config = dict(
    n_layer=15,
    d_model=160,
    n_experts=32,
    experts_per_token=8,
    d_expert=32,
    d_shared_expert=64,
    activation='swiglu',
    moe_layers=[1, 2, 3, 4, 5, 6, 7, 8, 9, 10, 11, 12, 13, 14],
    router_score='sigmoid',
    normalize_top_k=True,
    routed_scale=1.0,
    balance_loss=0.00313,
    balance_bias=False,
    router_bias=True,
    init_std_router=0.00717,
    lr_router=0.000958,
    n_head=2,
    n_kv_head=2,
    head_dim=64,
    vocab_size=8192,
    norm='rmsnorm',
    norm_place='pre',
    norm_eps=1e-05,
    positions='rope',
    rope_base=10000.0,
    rope_fraction=1.0,
    qk_norm=True,
    attn_scale=0.193,
    tie_embeddings=False,
    parallel_block=False,
    init='trunc',
    init_std_qkv=0.0445,
    init_std_o=0.0445,
    init_std_up=0.0445,
    init_std_down=0.0,
    optimizer='muon_variant',
    lr=0.0105,
    lr_mult_qkv=0.7,
    lr_mult_o=1.63,
    lr_mult_up=1.14,
    beta1=0.93,
    lr_head=0.00894,
    warmup_steps=50,
    schedule='wsd',
    decay_fraction=0.475,
    decay_shape='linear',
    final_lr_fraction=0.1,
    batch_tokens=65536,
    seq_len=256,
    doc_mask=False,
    train_tokens=364700000,
    steps=5565,
    dataset='wikipedia_en',
)
Below are experts of layer 5 (counted from 0) of a mixture-of-experts language model. Rows are named router (the router's row for the expert), down (a neuron's output weights, with its number) and show model dimensions 0-159. Each number is 500 + 25 x the weight over its row's rms, rounded and kept within 0 to 999. Numbers have three digits each.
After each expert's rows: "raises" lists some tokens whose logits its average output raises strongly, later layers aside. This comes from a sample of Wikipedia text that the model never trained on.

# expert 18
router:493527505486511486497516475464455498488522484530528526493505499544457467498488444510444471469489534483527510535496494523502492491491461520523494532538476497479505520473481543500535497476474492507515532502532494501474461487511484481519537485428502504524520519439490480495496501526467534487523474467466489472489510489480474490466497524527518530505519518446488469515505505500514481493541523521511506492483498495491569513501524508492497459505516557507516469484496494420519533481534486
down2:493523512470505508493516482512525513488478559512492447504458504519479515497467442477502470499511460526582496489514510486496478449490484482490470473483482471483517492506471504529486465493506477496505517489491513489504480480489520540547515485510513506510517526446496511502472518497448481510521506512496538491461453546500509485467528510494509477499525456496523503483507441507491548487510497486480513497564434541491500510540482530461510488549501468499475475462503498527475512500479482
down3:483495506528507533504476486519530483482505523514461524532506483509532514487497534442532517459504495464496502506509455453484501450497492483489500525528511528444508509504478523485520537566478531473508492546453463485511495507500480526488521470485493465501498474483441510495510494489553502503460492486497490465530433500501513467535483483476501537480518504480486500488492469470526526496503503544504507477541448550519490488468504485503482492492538483538530518504491564514512487483515482
down4:492482471514506460490496493513517502510455506452536422521504473527522517507520534513504498474497529499438502511530473474472534500491477517517491469470522477478483522521540556452493472454511535535493491459526515500486528520518459512497480506457511522520499508508479484546513431517487509478507520531487540498534542506501513506490446498537482493494484452494485482488480500525473490486510505501547520552487506498497502549501536522524495494491510458517490519521492514514493495512511450
down5:492484477477498510525521513490494484480495493460464496536478524498490471532469494486442516524483525475482517472470475514504494497486471507520515473458466537502522550476472548466480506483452485494518500531488500521482505472485550511478502499505464507500491518522517518474487520531496476498501512504535478477540546501509473513483497487498519529491556522470511524495486496443532532494471428495491507483527455527481510457537492549489527525517509534544447460485507499491496503479502442
down6:542485488503474468512464469535513480507508501507547488505486502550499491503496491480470497484501512520487516524530489501530537585507441474553475503533495521499491501482506507494502465479514533489508524510512484527502501495528474554490513492521512512510466538493515538512444488489564515492528491498555508475518501490517511515475487507532487518522501496506500506519516519476494545470513496454519463543519493503509486552453489525537549551469522475506511529521535467477531507489494464
down7:525457471474479476478517514506493460482480507472519493509507515496509537487477471516560499518514539524528500509447523500508538486515489538512476472517522478492523446492516501504507507457478509552477478496492498552494511461494500456499436468504494529483478438493516496472473509520520511494507510489504502468471464560546514478474527496516524520515464506471494467493463498486524469481472447510536496499503499488454514533480441521461503507493503503488537490500549525519491499474507484
raises: "il", "at", "ad", "ia"

# expert 31
router:504539538506540499500458491534473537523502486521516477482515505546536511468488504510500494495520478479517537500494510539516490498476534462518489502493454404492555524430488532481498471521477511477486517523506443506501528455502447513519532513484532471509520513518474475508492519531535476517472514519497513460482498519473517510537487470513498522499478475466474466488490539510535517516456519552516510472506481510496491494499514518484487463490497515495491486472479457506529515489510533
down2:536512479553497480521489438518520532527492555532510475476472500509466487549467491506547512483472533504506501509454499476494511504518456492510503485519489516512489488514457505442461493483507484498504486510479474513484470468473518500468541505518483499536499487484494470499492474506459514491507528486479511500503497493478463537479463540510490487513488505540512486485536471518427536495468490511481473519498504427488530489455498426518470513487530533527466496491525511516503470490492485
down3:500498471544466538482494501473434497553507518513471533523492493539489481508455507530528456522497482463500484509478468496439421498525469524518508486496521530451493476449473505457499535517491504494540484501534560510540505530522475505489493480463491504497492489520524507444515503501470475531497504508515484497506504508528479522504484492525472476495508474503484468499512505516498522478511563501481493539541483490484506522520514494486527501482524470505514487475505550518482506466486545
down4:489519518491532546504497553491514515505494514504539516457555496530476436451525462496506469487485490499484571515502502500520490507537514496497537490525476486524457491475531506536507428532519495528537509528516443516529490527518513488474496504499490478498449490528516490482510519479508504509525473455459498459487516460483504485489486526511505516518453521499473473530475542494480532495499511485484503553490528501472485558522497522508482473519465498481513516508510494526501472467509496
down5:495486470455500478516498455536508491519485502498512486456475529465518504474533537502510501478487523550512516508464543522551483491460550545482522485546559478473538532471527495484465496518497474485512485502511502476515527477515486479497481486528504443500524488516531497470504506467473495526478533481544493516528483491472535483498484496493517476542495507509460541503472481484479504528503513516562523508502551550477462499530510509483520487522487436511508517518472484477501500503516528
down6:505465505492486552496487490511519526473447483497530500462481481530483508529494517490493505497515482508532539497518535514488535505479568446503494461524507487501489531526508513551472537490509481511482470484502485498508523534479521456467492519479501486528490433567473493524547481484458523487528536487480492533536524533511512518504488533509484544497493472526512516509486504504535533502509470487464460487474521523488472497461464514483499488457503490515523496509504494500517475539474566
down7:517507513513521481523529459519507512491537538470512495469521501500492534497495553497534505493508465513485493513445511443515471518488496512532520472469495483488532473491535526497549505497493474503487480509508497446491473517489576552507499462488493448526516512485524514526457504451483476522494516476500498501492469475491512507565516541517437460502506504525462462474514497499552518453483526495506539497488497509520535472506489518482497510450502509486483491478493475477531521517482516
raises: "7", "8", "6", "5", "9", "."

# expert 25
router:501531530492538498494527502538496484553514498499498505486532493516530521511488496512491504534531500470495512542513468545480496496464493508505512493524425503492520516486482521481507491463530494500477529504496475527426484485508457507524550448482533465519453494488486521518485453526490489492489478523452486512502537514508492477486461501499481497457524557467494552507501528472533522492518477498561509473509499513480512529484569489487494505492479474505550484493503479490517494478541521
down2:469552502452471463543476495492494500500487441502496466486488507493496542509531518498527511519534481531501470513495489500503463471507532468463495491459529462506507519495506492516486537506540496471502497549554523484477513472565494458547481479465512517504464480555484534535532521478484457524492531483499503503507521513525492496480495464497524491470497463501498505533486524493524504516474494492532509499523513486480454501509518509476460464507479524499465451478485473502542512527520549
down3:496478497479527496517529455479507553451554534489490547532520507515488510501523511497487469542483521480525433527556507482460523480489513510527531497509511490470464444487468509499459513498496569493470506488511515495501482528469539478510513529490492495496498509486468498527499478486515452507519446473524513511513512497483489501519511504517571450457501474482505477515517504513499492478501448498499529478540467510506472492490519491485490538513473522535507484515546503492481502504456480
down4:505479500507521450489519487508483489542507504483492483513513488476514432481492498441498479504543501483502529479460543471484513481530541507473444502522502514508464550498482476537456494497528486525506494550504511509494558508469488495519487495464528477470480485439484538471522534515510475499483502543502493514542516506502482493488539465473512477493550467474500522478518509484550491481530520465481482506516507555517508494492483492502513524492464515531511460467533489480479520542473514
down5:520517527498502482474477522518454521480500571498484510487472537469488483493497504480478490487511495476449513509471497511508476508499481502482507474477535459525511537475483471525533455499500526463494498527491476526480501533505489511515509457490509502524511514489459493467465500498555475526530517511479488487527416502486548498507505492497460524489495537537533533494506525506526505475515493463492545513487503472560560529482489498506486538473488498488541491488525509501459508570481489
down6:471501464499538547467497507507476523474484503536513515524536469449531518437528515490519544470552468546515503501525491500489517545512520485477475460510502536456499478502479498484523501501541506533493507515471504513508498507489479451528494454516505489495502506517475465480515518493511443476490513480488496500524497511539491510516487531508528501526461521488513535532446471496547529516536481479517521488502508518490510501528508481503524452540532503485481498482530517471445450502527540
down7:502480504511494511498535514513481488546487486524490488484472502487497543502489499516479445506469483540554558444509477482471479527506479487486446491487481485509493511518482489506513518479542524464485465470532469487500490511503490503529544501480499507526500482508472454484530489501528474473524535471509479492470466455546556524501461499536433519492531474498514520528528494522445493463472507493502510477487531499477480459512530458490520554513502471503531536506496490488485472516509504
raises: "ing", "ent", "ors"

# expert 29
router:483519513513508460477479495545468507498489487523536498483518512531485491476506472517463481487529491505505530500492514503482522499459455509486500474451527458524508512496470507500557471549482539491470473547500506560540476490534493559517509560469504489486499545522494478509500526479543512484517459498520477500481518501491468493463502453544474559507518503519485487503461530510474508481534511501516459502480471537497485541473536512527516498515498473491520487475512517456525533491513504
down2:488509463470455501479509483497509540468540524481529503503501470439490493521487500489478501512504487492489555553463511506520554517498488492511499534521501547487482508486472533491466497478492503455474524530481516527456461516546480527496524523488497518468514479493476519519480524501555478497497509502519461553532549483510538537505516446497501441458512506508513525499465528481499488502522470471498476528486488494493528501503492509481542488495439489478500497489540545515534486509514522
down3:501487509512504550493518458484470535474480505533504541534463461509476488511492504430487537505543478476516482485495521449556516488491518525487469515524474475534519520486513508498451529529489522490495452519497537479477502510519504499490475469507510493500490559475541505520494523502449525535487512506475501485496524507529494469454531504503509476498557486486487486479557496481488522533523501565500521507517483516505507481529485502525529471482499516502488481512482459456444507482468517
down4:542523522478531549510536514533490507542488490515533494482484462448520519516489479510502518490534535513521471498495472543473484485529484508506486501496517474494443449498520461498555520524523518485475550519504507462511471490489535524496489475490494506506552494479505495485469491506478465544481489521496509500492456495522519518485481471442498468484528544500501481513518474540483535492575504510482514451539473487505461538519529482487492497483491520476542488512462492495521490485520484
down5:502546448514506481481475491502499469551462527475483524470497514456489500469501498507484531485517486547532498520508474525539513540478473474471463489536532513540441555469485491529493514504499538478521502509502478507488515538473494510478565475463543488485497506495521527446487532494507490539472503514480527506525541528519531519482525514473490536496532472512509506480499501504496451525531505509482474495526515471500501532493489480526513507472514532530521496464525484505498546454511468
down6:478538484507435511540470475456518497534528537487484508526479498506497489503453448452481511506504513511497515486450484484522524513505490495496528496482480550497490486468519489479465473487480477481518452471497528472512491516524480480526492471497509491494490519483506539464502510534515454471495448452508459511501524488468453523467506483514471481546549492449477481526499505495545490487492507509548455468487468526468500515486517552461504497466498508493502501498486540495482483510470494
down7:508499521529488476484484457491470469456512522466491463464482479481542502489499572516524528502523504461506503476478529524506482488409483522507517496457517501510506502534432461542505496505526482526502487493488491509513516510506486492488508493490508532559532514514526525470499523475510439487491487503510484476506508509438505470490512494526500492502475503494492504531501513486500470486478496530487505489509450472500486526504512483495485489494486505548500458567447496566498526503501531
raises: "ene", "re", "ine"

# expert 5
router:529503506540490516510481490499530517500474485495476460501509524502577486534508492532497493453511513551482497484539481488528490518497531507473472467473493484508461461501484487476519498495476482529470500514464479546534543498504497457515490505537504487530451519539531482564495471541484484531520507488479493529499507532478500503591492485528496544541520520543464523472513530489508507499511539484519469486492490526466536468504527475505518540499519462500494502478509512516508506507498503
down2:496493488494535545473522458481494526504481532505501488449539519500505493515503486543491523478472505548523488497510462477512504512521520497468491456501472498483467510515533517513519493480493471476536533499513474501511508464480501487515521474492485498476508527528503494480524468509446516519555511539495517483415469465438551505524542516515482498550439514505494459459530487496472492545465510505511479509463487485518482488528510493525522497501486533503504521490465483495510537511536475
down3:507520510543536488455546468552516496498490499471533530462548515511472526555486501472520540521508514481484442531509458504491492481485509511479488488483486465510557475505502552483552490479498512508521512528506476463511495454477510510471523542525509540529510479531493530504494488506497534536467488503506522528494492512464458495500505530495522504485504495520515524517509514491522500517471505495521497476476515492521494481475457494444458470485483549511552452480509488537513514515463514
down4:497518433480520551500479469495476500527538479473492494496547509475523501486506533462464508485493471509475491468478475513545496450495498561463527526510497452522501469539515515473497475557495505493530473518477484493513520507492503490526520470458484521514497534504531475517487490551466515494488505502494467469482497511486506477509483499543460488520483530491469494480500477508487543516504510514513534456497498493561492474448474511477513481482454483506500553491455440501502487492501493
down5:529504486520501493529503492535513490547475502528530539420499479463491515509519508514505528502498491508497462457493489480519509479485516552547483487500476464500496508518493484517517530534496468528515532507499532490526487492463501490503463499515573548474546488541499506451442502522476522526515483477511490479500521523506506521502535511478517494500481539545497507518507491536428535516540534498485491498501511462495519527474452489493517475499486487479494525495547490524506496544541505
down6:462508548474482501517541508483506486518489503531509496520501495504513450521447520505504475512489460472499474511531528471477503504479453492491516484484453509525503483515511496452495537505531435539500510460502485486531515515453498508530520521523511477507511489507503496515549474484455513519473469487509482542472503388490470546506529518497526470518515509495495496498503498474508482519478493493538489487514531505493473461483452503514515492513492486508527559489535517482543515528478510
down7:546488518502493533459522486488528491497532485502508516560499499440530510530512484473545482508463501512526465530502516448497478502494530490485477490494500472495496506473534523506469536484522423508481511533510494564493467547494521500491479536550491498514514488479523477491474446538475506495533502521497521486484479493513501458511468534494470510503489555477523518514462539546501521516482493482502454502481493510500497491487477492502518499504539500445514471527491492486460551500472507
raises: " (", "i", " on"

# expert 28
router:479519532494512508531519554470512543500502501507516463540484506577510487483497494495498495515453519477494551562526470466499506480502471485505541494452511474459502476494500515486456462431533473456486489526481483492541512476483481510520536502521462501542451488476489502495451482521481540539480492493495463501498519458523504521489494448482502501492498526518483491489502515434472489460502499532505492469512477505466494536519526517501492513502518490524502503504497505490503484530477521
down2:452519557489501496470479512471482516497461465542509496521493481482462490469493537490474493542528470517505483501508526534474500485479466479504500446490483482501518511497477493487525470498514464482496522482457493459476504502470516489504468547498499486527478444466511515483509477528534520505499547477513536494457530482504513473498470454550503500492488461555535479527486521526479522490523460498503538526527533445517488508523483466506534508466537465495454512503482516534517506502484502
down3:477493518466492491496480503447506494487466501534498539505514456509507496534508494525523531525504524513484501498473506524502500502519476495495520484506529434498534476514498478488513514506495446443541495511477526506492503506495487507540463522557534473524558490502525492484445476488466538508473498505469468475472516513502468518516492516493479448512477494535490499480481479506472568565477450504512515517447533520535467529492482493488477511476522540473504502496474491515500450515495493
down4:485465497515477526491479506528533437530498533531457520523483508516515515485498493470515515535505507478469475547468514520479474508491517477530533506527478510457477494512507502523524503504506535509481484509500495510471493547504492498545481493535499474517489472494519499504504508488507509481504608518482476556522456504483441503531508522479497490502475449540465528514473488526469508446478466456508529511496509509539485511511512529477468527485504494546519460492521529491526514521487496
down5:494522455505487527547528482520480520503503503484493466507475485475504510526525478520474486522491507477433482498522473472547517507482501486473516446486491475464562493487481526542502528503498524535524535485529482467517526466502511548461479514481518485489512511519496503487522486503521496526507478469553517528484491524490484504507505497517495490498477466481552524518512518505498498477500504494509505493493431493538503538503541533487491491544460505552489457511535510544517566541512535
down6:496491476499479481470506517483496494490503479516473547513482485497523553481474526528516510503502516523503525474536476508508553486488495511470454495517424509504475502476470473526531506482487480482491475514499522480469521497489515468483511503559492513531535522557527521509511509521481506525507525507460556507482494542500503540484494516541441522477491529480504522454464522502516525494465479484490537517501514504503482483494543446523478498545503506531511486494458488585498493480525505
down7:540504525495474521488508485508491539507543574521552483463506492533466512511443479495530503512490519515486483476477569532450462532513514500473471491538497507504450501484530507499538502479496531502496553492542486492495547509505459520512446498514472497518509517499443499500481515496473479517459479547475500515506492514495493528522476501514518458528483524508500500523486513459482520544483527494518508521441495527550491530477503530474508500462470506488500510486511510483479505520488507
raises: "ient", "id", "m"

# expert 11
router:459495513533474486467460508514509502496502497496515520505485496505502514519541497513501470500540469523459502478528476457455475482468493517566468500514477461508487439532450487501567524509493479496472521495470498512467486472486525491501495510496535474476509484488481517512512477529515531535528507469535462505464535475497500466529499472526461526508459545497486492491484499520487464500509519494524474465436506503470535495543474499478483511511492527480453476464494528489525526522526529
down2:481478512494527494500489487494493525482518483457512514478494491506479444500491488443509524470522520499526544450466505502529502500514443504515508499519506515510482482526504486532514471467542474558458502523499540471504489532519516486441472496544462514482512457531499471490469489502506505504519501512547498519474503483570493499442488450542526494466508481500507504549484489501486504510465480499533477534528490498520533494443468531528510485519478477490489484524526483484497452506527513
down3:466483528506465509501570501495507509500503527495491493506522515500508501547519526482531485525493519447522500466535531511517475479457512484516475455541526482526511532457466496509508528510539474542498557451500518504530446476509458514511528530479527483479495509528472500527476491516518525518516506506516523494533532444532469514457485498503522490534466459472509513512475497459508481490503461503514500488519478498458491506474527496454506481491503514548513530484483531487513491497528557
down4:514486511469527527491521498457516536532526519495482469472470515515528496465511485571442523514489486476460534507514486507521467500494500498503489505491482476525505496481401469538474493474492508526497511501478473507482462509519478528495482517490522521504501505480476489505497482540492494498528475492516467497529529544418500526514549538490500515482513484471515502518517513526507517522522495475498494483513491533496475471508522495498454485513433486477509500444505456529481453507527501
down5:503504498489459478471515500499458440488495418517501479499505531484498530425502529508500417455534518507528504498504516544493458486493486528510507524500509474503507485498486521469565473483460493500511468498516502502513483526484527497515489495511486546477540470467490498491477481476505505531543562445534512499495488500498514495481499477521504497519465493500501485508539530494478512494521501490497547542514490504510535554485478482510510481494534502450501535517476529495492485472498503
down6:499486495552508539479483512535482505459537559482501518502515478499498542512506563517497508490508499489498486531533487512518486460486469494485517463457517529517506525506466490447477445479511503493529499530503478494464477492453513517484483490459540508475507540477499512517451523535515460541480512483462522555451499542474503514490508500505517485485506480481449507433486482491488508552511472526531503467503489491511535525514506558519506505504500492512521464500507497497498523535500514
down7:488463460502539505551529474496504537446511528522471486517499446528496511488511489486527469455505505494534466440553504478533531494509504496483524473511546476509536515498512499489476491520507473500467505524517505518487468506467479487494465501539512504480470501486460476530445491489478495451515486508519521469468472480520532522531505527499561508558490490488497503518530526455524546483523499508492541487502482486514522509489496530534481511489508539511495518489447486514517471531482488
raises: ".", " and", ",", "s"

# expert 13
router:525514518527484522467508511509498564533508490484511503538510493511494450455456490508511487461517531492476511538495491487484519406503500519506518527473511468455503444501482517470522495532469525428472499489475491495478470492475511513489516534471492483476504511509486483482488495461536550546518520481477486477479511469460509490475477499507478507523528476496492456515498523491543486500509506546494514508506514514493499485477523539552498479484492533548523460473464478475508511501521501
down2:508539522488497483568490488476483503473489514502524488502519491474467487508508488489503491519489467506486553494510448531508486487438482552505521467492493495479541508464456527555521551530517488504499503529494524505500508512492528537505435572525491497488485502509544530536521492491547482550509518469511516498549527523465482508483549501514486508516483502511463500500477540505505476472511529460485514481523500518493487473522538493492505509483472463529527510491480492541528480526515522
down3:493562559544502478544481526540490476480527468467448467474508512442511511544507504493491519516503480476548499483496481486476475493441524504505471519523543532498473457500508503526541470472527492477467497479499519446490523449477491487466553502476472495500510536478484494501494510507539471506501485493508536501505481521484524492535519532495543541509494504538499540489515528504538482486505478534476497536542488495476497473499530494498508488494474505523534515482546508498522511497499487
down4:525541503495481530485504533489516502477484467523535485505493532533498567515513445528528486465495525525492476508523478481487500524502545498486518512504464484535528511499490501492519497559495490538483550482482498483516469479493484477549549506532487468528471436488518515516460512516474528532475460541513526519523525473491537472519524519510478496492508532496505520456490510505536510514477538536472514485506510483528453473508476505523506485495483457501498549491488503564475519482518494
down5:539484499504516487541473511532510489504522504517499519473506497505497518489496487523559539480480485449471530491494477481499538496469514527517499519486497510509488538482491494521504493512489534469569514521510492487534455520508487516524509493495466538495496479508498494481478515469480456561556521579467512503504504501483499484510497521484512513495475528521455517456533475435506494514476546449520494499524499488495507509499511461462534521496481473489515514518474491484500449448552468
down6:530466518479511475489489517466489469465487454524487481504449514501518504522537497490515442491490483480472497539518485528508547480516498508504491569510510452488501496496500544506482498506492512549488516478447529532515494506549475504534489534488509512490490504458514515519485477502515499477554474452465472492520529493501530498497504423486482506482501482481503498501441516527518503494521531549518476508506498454488488491523476511504504450517547509450477467525543517480524491511506509
down7:513479486495501515515505516549469484538485432513464520504476534470536483464537485483499515491540492499502456506471570482542489501522533499507516504497523497527526493471526487539502478538457562494493521497489464470513490517516490487516506518493511501524484499466476499511477499497506443483479490556518468502486492466491470504478513478524467526498482485521517509515565508534485517515510503483508499512506517578539518492504470513528503469523503494446555484518487554522508495502495500
raises: "im", "e", "s"

# expert 6
router:496561483485514477457481487501453529498456540483471505467526519554555544499531462506492488503486481495471512521520489470489489476481503451544534527518499494502510473488458528486511490498508482468527504494522477503477534493512483509498539476527507498515502493520484478511493510492501495534503539522521503479476528552478442535526447521505514508507498468537475496491457548467509463447479498517494498511531475526513519483473491504494480475504496476508530521442497495457542510459502514
down2:500466483473486499462541531519495480490524489497515443486508549455498514506468529468535542499538525475497504509468510500455466491507507479519499507481533542481517483493483552512493483525494565517501473473499506481488464501516508480466491504459503530502495504507522480484518511514493505481445457482519497474509489491486522510469496489528479480505473483467481532513501530514461511505523546520508484522536468490520496469489521443510566467468470478525500511535540477484453447534494512
down3:481479507510553515540483478494470475498529515516507529497490537445554519469463496481471520488522509499515535465502490523521499503494459456489515455475485496449523497481468464563498503521495524475461518479507512487520501486480478485499490480471515551478513504487497533532481489498556503512484466504472521521501499456468484499467476518507521526488513496525476506467521503488502532518467452501515515468486458490504512471511508503506482484455500527470539470497433483424500520486508492
down4:514571494475493513508477516492526475439471539520471503516496485507496511542477487461518468498495508537502482481511507461504511522470500469487533447531506465432458532495533465486493518475530523471509503481516449503525483478513521517510547468498516460502533490501511500464511491490528473520526509536489491503559490505509572517529472501492487531489463490509538504512465506526470511499495468484492463482524477496470514506475528510505488479514491483471518526476494504429509477505519489
down5:485471521495527508481492490483501515508478483508545462521477553510475491501498522532474465491491472472465450451511478518468457447520482512500471486471500496505510498496507560507520477540522478508493508530477535518483490476505505493486474515477478483527455530505523492461535486507513442482459460458526530544507496477501540443532515481510545533513503521455482529502483497481494504533543517533491489479476491481485527467500509516520458514505481483515502541528456493466488486511532490
down6:524493523511485457516478462505511455480532502492519526482509495470509488549501501465492489555500524426515475490498511491522490485511525486500479473491518506457524517496442486579560511523460498503520509480500506491467501500507529485490504475493546487505497497519549509490544483461482473521479486515496488505508518532505504482510504513486534494495531491553530473492549495494469486514472505539476502509507486538500487509459475475505509557463492561497485460483491496499499539557478479
down7:511498493550486462485533446438476520469475530494457499547437499505509504503514477523514471507512490438491480516493516497545466475474542500545466502496512502536485517523526479509538527533500491493489511486502472512463488521516524546529500489524479490509487501496483491486471488507526486493541485536474502524501506498468490478535504550492470501514504549508499486502507490523503512516484516478525542512468489494469524472527455517507483540465497502506531515518526516559430517477474482
raises: "-", "Sing", "S", "M", "General"

# expert 9
router:508496557524517497457510517491506528529491482510474462542503500497531495523523466525506492480481472457468493523519479476487478490498575539480497486482478501481502492497429498469480519507523512480491517494470526495491518484514469497529497524494493499489485494529484457488496496526502497508464459511448486507500527516432522504529494481514495495486511462507462506467527494449513489517502519502519479483516469463498503506512545455480449485458481544554475473461475482554507514475523470
down2:486496508476483525506483503523509522472508478548512507502523493471514469522484510455476495481526479487511481508530497487468499475465505509485503497496496465518487532464514510506542483471479525507474540509495484526500456465447471455523496452486517461429481510508503484489450480538499508479489512470517499459489504503501533490510437516488495499503491555470491496521518479515490492519499553468543482541496490518479516503508498609472537501510519506472492524483502480467491502521515542
down3:506494501490476533514501493529484538547466493529522500509488510515513483478447443519503476507513490491487495450470502487511492487520457540538522501493470515516533547465480535511467505516527512514553496502465536489515506482507508538500496480484485508522458504498488515543455492467495474502499493492452455531504512513550521517478458474492492494534490513524500502509535484479491517543536534551496527490457476473492463506503502536491481522470511487476473515547461448454511463471504495
down4:509514461484481484503507427506534520488490489487514482528500549495527466513503490585476519483498498504501495508460476493505454508489478497489520532558532553521472527488480500499505505523470484502511527550485508470509517505519546490497522537502505509491501466457512520507511477472511469481511517490526515474486458527450506464468492496477551489492469542482533502514508524488485469502495493493472473515538511543487496498516496486508448518499501507493522505497465499572488477470485562
down5:494458478484479522490462553506464487466499576501511543481485485459505489550519467490466494499481528541490519467475486505502523473474489507501537526490505507471529533496493480479524491469506511514484485519532453519501499477459499489455517468480484522466468524529490519531456515492477487475516507470522477546451476476496511515486501491512453496509523453531490474480509486474512500475447497532506543522521536493523523472503461462464508520457516495474524524488508487474508518490472509
down6:481476542529502453491515483507521493520483540497494488490511532465509503451521530517521510445506554494491479506495489521473504532512494467544528510478489479508492468495491506559477477445484514529507509490494526507495467494495516473505503454543542483472459478504489496511506519479507470496545488523570546518544513505511484490515467528494552498491499479538521470472475475485487506480553488490508536517483493499491508518532525480498500504487503500501535527489533463524493480516531582
down7:588482499493516483461517551515505497510508508497482459524515521531524466521474495553491495532494492505444513498533507486471515571526500535491454503461473498498504496507575447481497508452494492502484491515492492501521506472468462516482506500453529511498496517492532516505493487526477500480481501441502527493461480477476534478478533477537483486492482506492512485520538510471479474522503495516496459522531529494481484489500490490498484478525527490499469502516567460495488521485532516
raises: "\n", " |", " The"

# expert 27
router:555478550500474526480563516459511516491449468460494508516487494508492475504481489520492484519504487500494519495500496489537482431486492536507512465514498486460488536456477527485487522528484479499463521497514518515515514518468495488515519514501489506494513491565506445507485484533484501521494471487496493469467536485461492517519488520495539499497490510490438484470518497468480491498539526513500474483503420506509520494481492498501464546472519547493493454470508497493569509474516473
down2:496521538537545463494493488504510521496505510546499502459506478464487526467471506470488478546518491451494507472542512513549465510507495450462502501517498484503523502482485509486475475511587482489503465522503533513462534509469498483513519496464478522521516449443528467496491513500537495520527461497479519457514522495484487503499530519508523524494478432465490500491550454525513470478501482498522502484498488508531454482500507446464513520520484469494509506521487503514526520518494511
down3:517489507550499477508525520525484560515476504503481498479457501484463528515521487524538485463516489534532462529494495473524465505485496465497484517507487560479469511509457526521513507523499443480456521521548481470455466521523482506478503463492503528493459471517454463487495508522536492524498553460513476517506513503534541505490474480507533488501498493478492458502490542509508515453499491507516539484507474519508487539505457482470501486488525522501499482528462468463508461494540492
down4:522499512505510543480479486551516529487507540520478511483476519519486534499521538476509534484474445493497513481483478484486489504477499472496449482473443509561477463533468520474480460528514486535504466468485477488478470480481476508484521506446488481514481555467539486525483512505547502499491540493498512517494473536476540484451472485516491501497502494488477490536496517432550523489461457496533528510487499494473556535510481497495505487500479474507519492518489530503475520489506508
down5:552470495492475521506525482519521483506520449485481542471485509538522490484514482542510514449476497512476528522502460506474503503490504506532533506507484528522518463498459528493497524532549525490438496537486450535502503479492553479478495497518521485514487512471531473491513539559549539546537513512492501507517546513512516508496458523508520523513513543474456533527497510484466509500526509530489518522523510488515485460477538463510493518497502484502474485467521505476529522467468484
down6:501515519473493528514495513508475561528529497523495538458493483511546486472481479518491458499502531541542497478492493498491479568463529513473475490500477442484546481465509504512493486503531494493495480485539517492529514455491545552512508480527510490495475533487556495566506490534530516516506494553482532512481513486517487523507500515505542544513512465520528481511489518486486485508517505508466499498505529484537510508485490449549518524498490506483452492511473477441499519508496474
down7:497441479517479509472528492495536448471493526520470467482490500490507535504480478509512503488515512471495484545461551500519525504514495473546495525513489509515531522503478447504539465503530503507458527502469526467498519523472546480462535544502477533519522505503507470486482524482487498523553538515486469491512504515474479505509510506522495500475446482557509552509517523482491501446503490499488511530518527505463523508514460502492518512458499484456543507462487494532458523510487461
raises: "eg", " However", "art", "aps", " They"